From a checkpoint of a small mixture-of-experts model trained on Wikipedia.
Size: 13 layers, width 256, vocabulary 8192.
Experts: 128 experts in each of 13 layers, 8 picks a token.
Training: a variant of Adam for the experts, 316M tokens.
Below are experts of layer 6 (counted from 0) of a mixture-of-experts language model. Rows are named router (the router's row for the expert), gate (a neuron's input weights, with its number), up (a neuron's input weights, with its number), down (a neuron's output weights, with its number) and show model dimensions 0-127. Each number is 128 + 32 x the weight over its row's rms, rounded and kept within 0 to 255.
After each expert's rows: "comes after" lists some tokens at least twice as common just before its tokens as in all text. This comes from a sample of Wikipedia text that the model never trained on. Tokens count by the router's weight.

# expert 47
router [ 89 152 136 143  93 118 181  74 102 106  52 105 146 170 189 105 184  65 116 151 106  93 126 117 189 126 163 127 114 163 119 193 120 149 142 146 137 158  76 108  92 141 119 104 132 105 118 139 130  85 113 152 133  81 152 119 129 158 121 135 114 154 136  69  96 169 131  97 141 131  78 132 132 163 150 160 155 109  43 148  77 184 158 177 134 133 158 137 131 151 134 155 119 112 138  83 152 103  90 187  95 112 137 138 132 105 116 133 114 181  49 154 120  90 129 172 137 125  83 112 126 124 112 140 140 151 143 149]
gate0 [115 114 123 128 109 119 177 119 120 139 115 110 147 140 197 110 133 138 157 148 173 132 155 122 126  64 109 111 219  78 115 172 123 103 131 112 138 154 110 126 106 166  57 121  87 132 132 134 137 104 174 150 134 147 179 121 123 189  91 147 134 115 147 196  94 100 125 158 105  69  69 179 173 146 140  81 125  98 107 112  86 152 107  64 122 119  92 170 136 116 125 125 175  91 117  67 100 145 132 113  98 125 155 112 117 129  85 103 161 162  70 112  96  64 129 158 143 134  51 115 127 106 139 163 113  93 160 186]
up0 [161 104 148 142 180 135 108 142  80 122 123 100 122  88 123 166 141 106  96 125  75 151  77 167 126 147 132 154 114  83 161  86 131 122 131 153 193 132 105 103 138  90 101 149 137 107  72 125 159 119 170  94 130 107 145  87 102  91 163 183 110 176 111 136 139 135  90 151 130 169 130  85 203 136 160 165 136 135 165 134 153 184 115 153 120 156 163 129 117 134 167 170 104 201 140 186 146 109 134  93 122 128  87 153 163  76 155 131 110 131 167 155 106 155 207 112 118  95 190 113 104 181 125 142 125 174 172 124]
down0 [180 137 114  26  81 154 147  87 117 147  81 116 101 143 124 156  92 146 135 126 129 143 130 111 186 150 119 113 194 109 135 188  92 103 117 179 158 105 116  78  44  91 130 137 124 134 133 126 138 113  92 130 138  90 156  97 144  97 138 128  93 158 150 134  74 124 129  42 125 193  79 185 114 109 195 115 173 112 116 116  85 184 117 129 133 103 153 148 169 136  77  73 162 146  97  69 145 116 148 128 139  92  75 140 150 106 108 138  75 136 150 115  88 118 124  98 139 162 137 143 133 147 102  98 100 133  95 145]
comes after: ".", " the", "1", "'", " The", "The"

# expert 21
router [106 162 112 127 126 109 160  74  84 128  62 125 176 118 193 111 116 113  48 111 111 148 164 163 162  80 147 115 116 168  90 202 122 117 164 124 128 137 155 126  99  99 101  98 120 123 162 125 125 131 167 128 134  82 161 130 173  77  93 139  95 134  95 185 115 139 133 120 117 172 111 120 121 105 156 119 178 121  91 139  99 175 152 116 113 113 150 167 136 140 103 204 107 133 188  98 111  85 115 146 110  64 157 194 165 198 158 115 126 128 104 104 111  84 115 181  88 164 144  78  73 161 120 174 146 101 144 122]
gate0 [ 93 171 102 169 177 120 108 130 122 118  84 120 166 117 174 112 142 133  43 152 105 120 133 123 142  83 178 139 150 200 130 142 114 175 152 118 148 128 106 135  80 125 175  74 139  82 103 184 157 143 102  98 152 110 104 149  45 105 124  76  94 157  91 110 140 157 161 108 162 138  87 165 111 122 120 132 115 150 138 162 110 109 200 119  92 147 156 110  94 153 174 150 151 179 177 101 113 127 152 127 110 128  60 144 144 183 184 126 102 135 146  92  76 157 149 141  70 129 183 103  92 118 116 106 121  91 135  81]
up0 [113 110 133 116 122 110 165 104 139  74  96 138 134 217 200 126 124 164 146  97  94  94 176 121 163  82  97 170  93 183  61 134 104 114 155 154  81 133 193 150 149 101 135  90 116 117 114  99 147 167 152 126 157 167 137 148 100 136 115 155 102 151 181 163 119 106 158 131  93 151 166  95 142 155 135 118 169 128 158 124 118  92 140 113 114 128 165 131 114  68 119 128 136  39 189 138  92 110 142 121 162 104 195 141 111 159 136 214  89 139 155 131  99 129 193 112 139 123 116 137 127 140 129 172 149  87 136 129]
down0 [153 164 111 126  97 122 134 161 125 119  86 150 140 115 172  95 113 144  93 186 137 179 142 119 135 141 143 146 110 104  86 120 114 145 124  98 110 124 147 159  98 152  97  92  67 123 155 143 143 166  65 129 146 128 169 117  51 119 120 132 203 132 103 132 107  99  97 137 128 138 108 103 107 128 144 163 124 140  77 131 164 106 181 161 159 114 148 112 127 132 107 157 146 166 169 157 152 134 136  68 125 104 153 153  56 148 122 124 217  43 153 114 113 137 118 158  40 130 127 169  96 148 171  76 104 156 139 132]
comes after: ".", ",", "2", " and", "'", " R"

# expert 65
router [ 96  84 122 142 117  84 133 169 144  86  64 108 192 174 110  98 142 111 136 188  83 161 113 148 139 165  58 139 156 163 121 141 113 141 126 156 128 111  66 141 125 171 120 106  83  98 129  99  89 171 147 108 184  89 161 158 110  47 111 149 148 104  67 122 100 129 157 140 161 160 100 159 173 119 145 108 123 151 141 107  50 202 179 119 149  91 194 113 118 161 143 172 133 109 217 134 166 109 110 145  88  72 116 189 109 120 101 163 125 103  76 144 112 127 147 172  86 139  86  58  71 116 140  62 111  88 128 130]
gate0 [137  79  31  84  86  91 114 151 171 113 122 144 149 134 139  82 152 106 100 180 146 185  94 155 179 170 190 129 159 101 152  87 166 158 106 115 121 112 157 145 112 150 144  79 114  67 132 109 151 158 122 111 104 106 180 141 152  71 182 170 136 122  97 119 172 185 116  97 120 101 192 132 127 143 172 156  94 147 122  65  74 117 140 153  82 122  97 142  81 148  66 173 139  95 150  76 152  91 122 167 108 130 172 163 118 106 122 159 139  94 137 163 135  43 138 169 110 130 133  80 117 171 156 116 137 106 134 127]
up0 [ 82 114 100 117  58  99 119 123 144  87 124 106 162 158 125  73 134  64 191 115 161 180 143 121 109 140 161 137  97 156 108 122 151 146 152  95 152 143 195 137 150 168 115 132 112 128 204  68  83 149  87 123 123  82 189 164 132 103 112 127 164 106 148 170 181 126 119 112 149  54  82 128 101 118 110 123 124 116 126  78  95  80 111 178  82 106 162  81  98  97  77 160 138 148 216 165 156 123  72 154 117 144 135 128 113 140 118 170 126 110  49 187 104 121 138  86  66 127  70 157 121 129 105  91  65 130 143 131]
down0 [ 49 120 116 105 153 157 130 132 107 113  55 150 153  98 134 135 182 121 130 116  56 120 113 111  54 127 144 113 178 123  91 100 121 102  92 162  92 114 143 151 111 164 112 113 137 147 124 153 173  77 137 132 121 149 121 113 124 123 168 149 117 116 134 111  91 125  93 165 146 156 113  93 119 121  63 119 131 114  67 109 139 139 110  86 159 130 123 163 209  99 181 131 117 158 161  85  86 145 107 108  96 138 128 124  93 193 171 125  80 155 118  97  70  95 162 121 138 139 128 162 141 132 121 160 156 128 136 125]
comes after: "0", "2", "1", "9", "8", "5"

# expert 69
router [144 133 133 136  73 151 161  84 141 111 110 118 170 117 156 147 151 167 107 159  43 131 126 127 101 149 101  76 153 106 153 118 127 146  83 118  99 106 150 153 126 172 109 118 154  84 185 128 131 153 114  78 157  92 153 174 141  94 123 189  62 131 130 125 130 141 130 119 114 103  86  76 206 129 215  83 126  57  72  86  99 132 207  91 114  95 110 121 116 109 151 131 118  88 182 129 117 149 112 181  77  96 162  92 145 124 144 121 113 172 120 122  97  89  98 114 113 126 214 136 110 116 152 111 106 131 119 114]
gate0 [126 151 112 143  26 166 158  95 149 168 124  83 128 141 132 113 154 108 102 141 146 105 132 192 115 183 135 103 159 157 147 126 116 132 108  99 152 155 188 171 156 135  87 133 131  85 163 105 145 147  77 146 113  82 156 140 171  99  66 166 141 130  94 222 175 169 153 118 136 151 161 138 176  99 107 100 159  52 139 136 106 164 120 136 101 103 123 131 111 100  85 100 126 148 183 127 184 133 166 157  92  52 193  94 124 132 109 118  70 158  73  89 101 102  90 156  67 105 193 183 124 158 180 150 135 102 127 126]
up0 [ 98 193  99  66 145 115  67  86 132  88 131  83 138 139  78 196 123 156 187  94  95 175  93  68 163 101  90 142 103  97 143 129 109 115 155 126 128 120 149 123 122  82 162 147 165 166 119  82  85 121 169 137 152  84  93 131 155 154 159 110  86  69 143  51 113  79 198 164 137 145 156  99  69  81  91 121 106 137  80 156 159 146  98 102 128 156 157 191 115 116  85 141 163 112 159 161 168  92 118 171 122 148 158 159 161 144  97 114 110 140 146 132 134 138 118 143 127 111  89  69  25 159 107 168  93 137 117 109]
down0 [ 90 165 117 124 128 109 123 127  95  94 164  90 108 147  64  97  89 122 137  96  85 109 103 131 115  82 175 139 181 172 157 120 159 184  98 115 125 142 109 109  80 132 117 111 102 148  82 114 110 186  78 121 171 156 111 129 141  97 125 101 148 117 124 120  96 169  83  89 119 115 168 143  97 105  63  89 160 129 106 111 158 139 158 154 102  84 120  26  65 103  87 170 132  73  82 139  66 124 126  55  53 138 147 165  50 137  43 176 105 124 103 127 144 131 152 100 171 204 155 100 110 132  78 133 173 114 171 173]
comes after: " the", " of", " and", " a", "%", " to"

# expert 15
router [147 118 165 116 177 123 141 108 132  88  94 147 150 156 130 183 141 113 105 168  65 132  85 122  86 120 130 160 114 180 166 144 119 126 121 118  95 107  81  78 174 138 132 104 115 109 120 123 146 161 113 120 108 104 141 202 186  95 112 160  60 145 114  69 104 164 121 156 139 157 106 179 105 113 178 164 147 139  49  94 129 107 152 140 109 113 154 214 124 145  96 119 147 113 133  91 164 137 129 119 126 145  73 155 167 139 114 131  82 130  89 109  83 178 103 125 129 148 165  71  79  87 137  40 119  97 100 109]
gate0 [ 53 155 152  99 144 113 161 120  97  77 123 128 170 110 138 163 107 156 164  86 110 131 162 113 136 120 146 107 112  99 160  45 150 125  91 130  63 151 115 120 174  93 126 155 122 115 139 141 140 146 174  80 108 119 172 147 143 133 109 152 146 150 158  88 126 145 150 156 148 127 175 202 110 127  93 142 158 116  54  84 119 118 170 133  92 125 131 130 116  56  98 139 126 129 178 113 109 104 163 153 161 124  71 131 147 181 134  83 133 134  78 186  40 157 105 129  82 140  37 115 150 107 130 114 136 171  57 114]
up0 [135  90  75 150 117 158  96 121 139 128 102  97 142 138 211  76 129 124 108  48 167 115 135 173  47  81 138  96 149  91 178 168 113  90 123 131 101 120  86 127 123 135 144 113 103 175 144 122 150 117  77 161 138 113 102  98 202  92 165 169  75  82  56 195  74 111  76 143 124 159 112  68 142 186 146 179  76 156 165 172 106 131 126 112 168 134 121 181  73 203 124 118 118 133 159 148 134  99 170 114 120 161 169 160 111 108 117 162 115 136 122 104 156  66 108 137 164  97 206 138 107 138  93 161 123 143 105 170]
down0 [133 127 155 142 148 149 100 131 102 135 181 138 147 111 106  91 140 159 109 125 126 116 139 148 166 143 141 106 157 144  56  94 124  67  99 194  81 180 151  83 133 107 104 132 126 146 132 144 144 119  91 137 128 138 117  82 100  60  90 155 105 187 126 125 125 118 152 145  59 150 131 143 118  87 123 156 160 113 139 128 144 118 147 113 148 116 109 141 149  66 137 147 104 110 150 107 151 144 125 110 120 181 126 158 130 159 183 101 140 127 109 132 137  70 167  87  83 101  67 145 191 120 163  74 108 125 113 122]
comes after: " T", " a", " B", " t", " b", " d"

# expert 106
router [ 65 162 171 133 127  86 144 144 144 132 105 142 188 119 186 109 110 149 124 134  74 146 111 130 122 123 129 136 141 152  95 112  37 124 116 123 171 158   9 168 125 167 107  84  89  84 131 112 124 157 131 167 133 110 115 169 156 128 122 149 107 122 105 130 125 160 159 151 178 195  73 161 168 188 158 130  99  96  94 186 105 191  90  94 130  98 196 123 133 155  82 104  97 111 145  97 148 154  98 109  94  95 142 144 139 159 167 122 108 121 134 122 116 139 177 153  78 142 109 123  82 136 125  73 174 135 143 128]
gate0 [142 129 114 161 156 124 136 183 183 117 136  75 170 106 114 176 141  96 142 150  91 113  97 107 150 106 125 133 105 141  96 155 102 103  83 113 103 105  57 136 121 138 126 102 119 149 119  72 155 158  78  99 161  86 132 169 146 104 142 152 169 110 149 107 126 156  93  71 176 237 126 128 126 140 114 124 147  83  89 131  90 169 122 102 121 113 150 124  96  96 100 158  59 127 150  96 152 124 126 162 102  90 153  90 147 118  98  91 104 134 137 103 124 166 172 165 108 138 135 104 182 153 140  71  88 141 175 127]
up0 [127 123 123  87 121  61 109 164 134 151 192 135 168 145  72 180 115 160 104 206  86 130 157 118 163  94 177 134  92 148 135 108 135 136 126 157  83 114  51 164 160 133 197 122  65 170 151  78 146 161  92 171 181 124 158 131 185 133 123 110 171  89 182 135 145 129  93  80 190 175 163 132 144 129 120 152  83 125 107  99 145 166 123 157  84  76 182 116 105 125 125 115  85  95 134 122 138 120 147 142 151  95 156 174  79 125 107 107  86 102 125 102 147 170 171 105 125  78  60 138 212 160  86  71 127 111 176 111]
down0 [190 117 133 131 116 111 129 127 137 119 132 160 110 129 137 123 101 154 157 110 104 136 142 113 106  94 115  56  96 123 142 187 136 190 137 108 103 162 187 138  90 151  85 159 127 131  88 142  42 149  80 116 135 161 200  75  47 168  87 148 172 127  97 144  98 122 118 106 132 112 138 143  67 100 151 124 178  42 129 166 121 144 119 162 109 147 126  83 163 146 208 125 155  92 143 125  71 176 131 162 137 147 154 126 184  70 100 100 152 115 166 112 159 138 120 123 110 143 184 112  84 122 125 100  89 115 139 179]
comes after: "2", "9", "0", "1", "8", "7"